Below are experts of layer 3 (counted from 0) of a mixture-of-experts language model. Rows are named router (the router's row for the expert) and show model dimensions 80-119. Each number is 128 + 32 x the weight over its row's rms, rounded and kept within 0 to 255.
After each expert's rows: "gets" lists some tokens that make up at least twice as much of what it gets as of all text. This comes from a sample of Wikipedia text that the model never trained on. Tokens count by the router's weight.

# expert 13
router [176 165 133 153 142 185 119  82  78 140  86  94 118 117 110 162  95 158 128 133  96 123  96 172 130 104 161 101 181 126 103 157 102 159 156 155  88 134  81 108]
gets: "201", "202", "and ", "199", "|", "198"

# expert 57
router [172 168 108 209 130 193 104  75  97 137 121 110 137  88 128 105 133 161 156  76  82 120 108 143 103  75 164  79 167 116 149 163 137 140 130 129 106 183  91  79]
gets: ".", "|", "5", "$", ")", "ia"

# expert 32
router [200 155 148 167 126 184 110 119  84 142 118  46 125 102 105 173 127 144 145 102 102 151 115 138  77  94 144  44 149  80 126 186 184 121 150 124 116 138 133  74]
gets: "and ", "or ", "to ", "with ", "on ", "as "

# expert 24
router [155 137 157 178 125 163 112 115 125 106 109 106 158 134  97 184 136 148 125  98  84 134 134 176  86 100 123  87 136  98 102 123 124 160 166 151 109 157  63 104]
gets: "1", "2", "3", "0", "9", "4"

# expert 23
router [173 134 142 150 107 156 122  81  95 112 123 114 127  91 151 154 133 138 135 104  94 153 121 206  99  69 144  64 172  86 136 110 191 115 178 143 136 160 103  87]
gets: "2", "3", "1", "4", "with ", "6"

# expert 35
router [191 141 124 139 112 224 114 106 126 150 138  75 162 106 126 164 115 128 128 124 118 112 125 162 111  96 134 119 160 119  96 168 153 113 129 146 128 141  97  51]
gets: "of ", "in ", "and ", "by ", "to ", "on "

# expert 31
router [188 125 120 168 104 186 150  89 118 183 134 111 112 121  51 166 124 161 138  91 119 157 125 173 121 119 143 131 180 106 104 160 196 147 132 115  96 162 169  83]
gets: "of ", "1 ", "9 ", "out ", "30 ", "It "

# expert 26
router [170 142 104 152 109 181 116 128  93 141  95 116 129  96 102 179  96 167 111 100  90 150 133 138  81 107 170  72 152 107  99 132 133 122 175 168 131 150  92 119]
gets: ",", "an", "it", "25", "or", "18"

# expert 2
router [163 145 123 161 102 144 129  88  90 147 126 132 190 105 116 153 122 164 147 102  93 123  98 155 100  86 135 131 145 132  90 159 160 122 155 134 113 145 146  98]
gets: "-", " ", "us ", "er ", "& ", "t "

# expert 7
router [220 121  99 170 138 138 120 100 109 149 129  96 139 121 116 137 116 176 129 109 106 147 114 168 127 111 155  77 155 111  98 124 184 134 131 144  91 147 120 115]
gets: "was ", "is ", "\"", "it ", "he ", "be "

# expert 28
router [168 128 138 159 142 194 111 123 113 157 106  43 129 119 154 180 149 139 122 112 141 146 140 132 127  88 157 125 147 115 146 158 159 148 137 131 115 123 123  65]
gets: "the ", "The ", "This ", "A ", "an ", "His "

# expert 61
router [176 131 129 139 148 146  87  93  96 173  84 145 158 110 197 243 114 179 126  82 133 129 110 182 108  80 165  87 146 116  78 157 138 130 138 136 100 151  90 149]
gets: "5", "ed", "197", "re", "s", "ation"

# expert 17
router [156 152 149 159 154 148 126 102 102 112 123 125 125 121 148 142 112 156 133 102  97 145 102 225 114  72 153  52 158  96 172 113 147 131 135 124 136 137 119  68]
gets: "===", "first ", "In ", "born ", "On ", "are "

# expert 52
router [145 162 125 173 139 197 108 122  96 127  77  71 114 122 160 202 135 165 131  79 112 142 118 154 118 110 173  35 178  94 171 112 183 128 171 122 132 135 134 127]
gets: ") ", "to ", ")", "from ", "se", "w"

# expert 49
router [149 144 149 159 158 167 100 113  96 100 111  73 139  98 142 181 106 154 124 108 107 131  96 160  84 115 143  91 176 116 174 137 113 146 156 122 110 136  86 125]
gets: "K", "G", "the ", "due ", "This ", "this "

# expert 6
router [150 119 148 221 104 172 114 121  96 103 105 125 136 131 179 100 113 148 136 112 106 134 107 143  95 105 152  85 162 118  79 218 153 138 142 125  96 156 159  65]
gets: "- ", "| ", ": ", "'", "a ", "– "

# expert 51
router [159 129 150 135 134 190  95  76  65 108  91 112 118 127  83 171 109 184 107  89  87 122 110 171 114 115 170  52 183  83 155 148 157 133 165 137  87 160  77 111]
gets: "the ", "| ", "their ", "United ", "American ", "his "

# expert 25
router [163 123 135 162 133 180  81  85  73 125 113 137 153 129 122 163 145 180 151  89  86 129 112 157 123  71 148 127 148 101  81 101 113 112 183 156  99 162 158  95]
gets: ") ", "\" ", "6 ", "2 ", "% ", ")"

# expert 58
router [117 133 138 195 118 160 119  82 100 115 128 120 111  96  93  73 124 128 133  81 104 137 145 179  73  70 152 104 158 107 137 128 142 143 170 164  99 139 114  94]
gets: "P", "N", "D", "c", "L", "No"

# expert 12
router [187 116 155 204 158 141  85  82 100 158 100  91 111 126 117  94 137 147 150 108 125 155 142 138 104  65 130  82 165 111 124 198  95 153 161 166  90 164 168 113]
gets: "0", "7", "5", "9", "one ", "8"

# expert 11
router [128 154 128 157 135 154  94 111  82 114 118 103 105 114  74 123 100 123 158  88  99 152 128 157  90 105 121  87 152 104  94 146 212 138 151 167 102 158 158  75]
gets: " ", "er ", "i ", "5 ", "o ", "4 "

# expert 55
router [155 126 125 181 129 174  99  78  71 141 125  59 182 104 182 106 121 167 121 109 109 134  93 159 127 117 153 118 172  70 130 134 165 170 173 142 119 173 141 128]
gets: "ing", ".", "ant", "ed", "years", "°"

# expert 46
router [157 176 131 169 108 171 144 114  97 167 115  69  98 150 143 171  92 169 126  91 117 147 118 172  95  79 150  65 187 124 169 155 130 147 172 118  83 136  96  90]
gets: "s ", "| ", "its ", "the ", "their ", "ated "

# expert 50
router [184 167 128 173 120 185 128 114 110 123  89 131  78 117 148 169  98 161 121 124 132 117 141 137  98 102 142  93 145  93 150 159 157 149 134 134 107 140 104  71]
gets: "| ", "that ", "by ", "the ", "when ", "had "

# expert 37
router [189 140 125 133 145 181  84  89  82 130 123  72 122 133 156 130 104 154 147 121 127 118 106 138 120 119 147 132 142 128 125 143 120 135 167 144  94 147 170  70]
gets: "°", "ing", "|", "year", "School", "used "

# expert 34
router [155 124 136 167 128 131 135 112 115 126 114 108 103 133 162 188 115 140 115 114  93 120 137 180 139 110 131  82 162  97 167 116 202 130 133 123 111 175  92  68]
gets: "==", "== ", "ation ", "were ", "up ", "based "

# expert 60
router [148 147 122 178 145 205 141  83 115 121 102  90 114 132 129 161 133 171 129  76 111 136 133 162 120 124 151  66 132  82 138 151 163 122 141 149 127 155  92  91]
gets: "6", "9", "9 ", "0 ", "8 ", "190"

# expert 9
router [159 135 102 136 148 192  96 103  81 174  81  77 107 137 136 132  86 172 112 121 112 146 120 159 107  76 131 119 144 111 133 139 133 122 152 162  96 146 127  67]
gets: "| ", "by ", "have ", "also ", "to ", "' "

# expert 56
router [102 138 155 151  93 136 127 112  82 136 106 120  82 127 107 134  99 143 123 111 100 158 101 161 127  99 167  66 131 114  93 111 176 114 135 118 107 146 106  78]
gets: "W", "k", "f", "ch", "ar", "w"

# expert 21
router [164 165 130 135 128 146 152  99 102 120 100 124 104 111 157  85  86 122 130 112  89 148 119 157 110 121 142 105 169 119 119 159 124 135 174 138  95 130 117  85]
gets: "a ", ") ", "an ", "= ", "A ", "="

# expert 19
router [144 137 140 147 113 173  93 131  94 144 120 156 118 122 101 197 101 155 132  93  88 117  93 180  97  90 171  59 156 127 110 140 162 102 143 130 100 136 178 114]
gets: "'", "–", "+", " ", "-", "New "

# expert 29
router [170 147 120 144 165 138 114  95 112 118 134  99  98  88 157 107 141 145 111  88  83 139  94 205 113 105 149  70 161 125 148 124 155 136 169 145 111 193  90  79]
gets: "es", "in", "as", "at", "en", "z"

# expert 45
router [192 121  99 182 107 209 110 127  76 181 135  98  62 114 123 189 112 145 105 102 133 132 127 179 112 118 156 121 182 126 106 185 192 115 128 122 108 139 184  52]
gets: "| ", "in ", "on ", "an ", "per ", "are "

# expert 18
router [135 117 152 176 133 216 174 101  87 169 120 125  96  97 156 164 138 150 102 130 104 103 105  94 119  79 134  64 196  97 135 166 153 167 192 124 118 171 108 134]
gets: ", ", "), ", "; ", "\", ", "', ", "., "

# expert 20
router [149 141 157 143  97 179 114  98  96 113 127 102  91 111 163 213 123 136 149 108 130 112  97 147  84  98 145  78 152 134  93 207 163 123 154 144 109 151 125 101]
gets: "to ", "for ", "in ", "from ", "at ", "of "

# expert 1
router [161 118 139 150 127 198 176 105  97 129 138  96 143  93 184  84 118 173 144 147 151 130 111 232 106  98 144 168 191 103 145 117 126 150 154 111 129 154 121  31]
gets: "\n", "\n\n", "\n  ", "\n    ", "\n ", "\n      "

# expert 41
router [193 123 127 194 129 181 101 100 114 122  97 128 136  95 106 220 131 148 123  86  83 135 121 150  99  75 149  79 137 121 122 166 192 147 169 118 114 159  99 129]
gets: "was ", "is ", "were ", "he ", "had ", "He "

# expert 54
router [156 118 128 165 141 175 119  97  99 114 134 176 129 132 156  73 140 146 116 121 119 125 103 147 111  95 139  72 161 126 120 170 142 142 164 128 122 173  73  88]
gets: ".", "–", "-", ". ", "0 ", "/"

# expert 53
router [182 144 141 171  94 172 146  87 108 120 112 109 112 121 170 191  86 181 153 100 129 155 118 157  84  93 121  45 172  98 132 139 123 155 151 136 113 128 106 103]
gets: "of ", "that ", ",", "In", "se", "I"

# expert 10
router [200 118 118 154 110 180 107 115  83 163 119  87 104 100 138 155 123 149 145 129 122 142 100 123  95 107 119 142 129 104  91 174 147 109 168 151 106 151  73 113]
gets: "as ", "and ", "H", "W", "C", "L"

# expert 8
router [182 160 139 156 110 179 127 119 100 138 120 135 119  89 138 190 123 159 144 112 101 127 102 125 111 106 153  70 156 125  69 213 183 122 175 145  93 164 101  98]
gets: "-", "S", "T", "B", "R", "M"

# expert 44
router [169 149 108 164 113 151 112  95 107 135 106  97  94 123 104 215 103 176 134  82 126 131 133 181 114 104 160  79 141  94 113 157 111 119 174 166 101 130 112  88]
gets: ": ", "in ", "on ", "; ", "into ", "by "

# expert 22
router [181 164  96 172 146 145 150 123  94 119 118 101 149 130 133 185 104 120 142  82  86 118 120 143  93  74 175  67 169 103 163 157 132 118 156 155 116 166  97 101]
gets: "in ", "==", "al", "on ", "y", "to "

# expert 40
router [174 130 119 167 115 139 123  89 101 141 132  86 103  90 210 171 118 149 150  87 115 113 131 143 117  87 128  60 180 134 141 127 127 142 169 155 135 158 115 110]
gets: "'", "8", ")", "s", ",", ":"

# expert 39
router [137 122 130 242 139 133 116 132 115 110 111 103  59 141  56 115 121 139 108 106 133 143 128 137  98  90 150  85 156 117 112 175 148  80 151 158 103 138 118 101]
gets: "(", "\"", "; ", "in ", "===", "– "

# expert 62
router [187 151 128 153 122 144  96 125 104 119  99  82 148 121 114 139 108 159 139 103 132 132  97 160  99 113 163  61 166  86 116 114 177 136 159 117 138 122  62 107]
gets: "201", "200", "|", "202", "199", "198"

# expert 4
router [148 113 126 171 102 122  85 116  75 115  85  56 100 134 125  80  95 175 124 112 129 124 126 194 138  69 150 112 157 111 153 129 137 154 187 158 115 133 112 101]
gets: ".", "% ", "d", "/", "$", "/ "

# expert 47
router [175 122 133 159 125 177 125 128  69 122  88  77  92 119 154 124  98 140 142 120 136 116 117 176  83  67 134 101 140 100 151 151 160 140 171 156 128 174 135 112]
gets: "2 ", "7 ", "1 ", "3 ", "0 ", "8 "

# expert 5
router [185 152 141 164 125 165 155  95 110 134  87  93 135 114 148 115  97 136 133 101  74 103 122 146  90  72 128 104 158 104 155 209 106 112 132 160 107 151 140 113]
gets: "a", "F", "m", "Z", "um", "om"

# expert 43
router [199 118 126 134 134 139  49 126 103 209 116  80 118  98 174 192 120 131 120 115 124 120 139 154 121 105 148 119 176  88 128 199 149 108 146 135 126 156 110 131]
gets: "to ", "as ", "-", "re", "with ", "for "

# expert 14
router [ 80 135 135 185 132 167 173 130  40 160 139 112 160 136  80 131 121 113 112 133 107 105 128 169 102  93 124 142 128 112 134 170 153  95 156 169  83 160  94  73]
gets: ". ", "\n\n", "). ", "\n", "\". ", ".\" "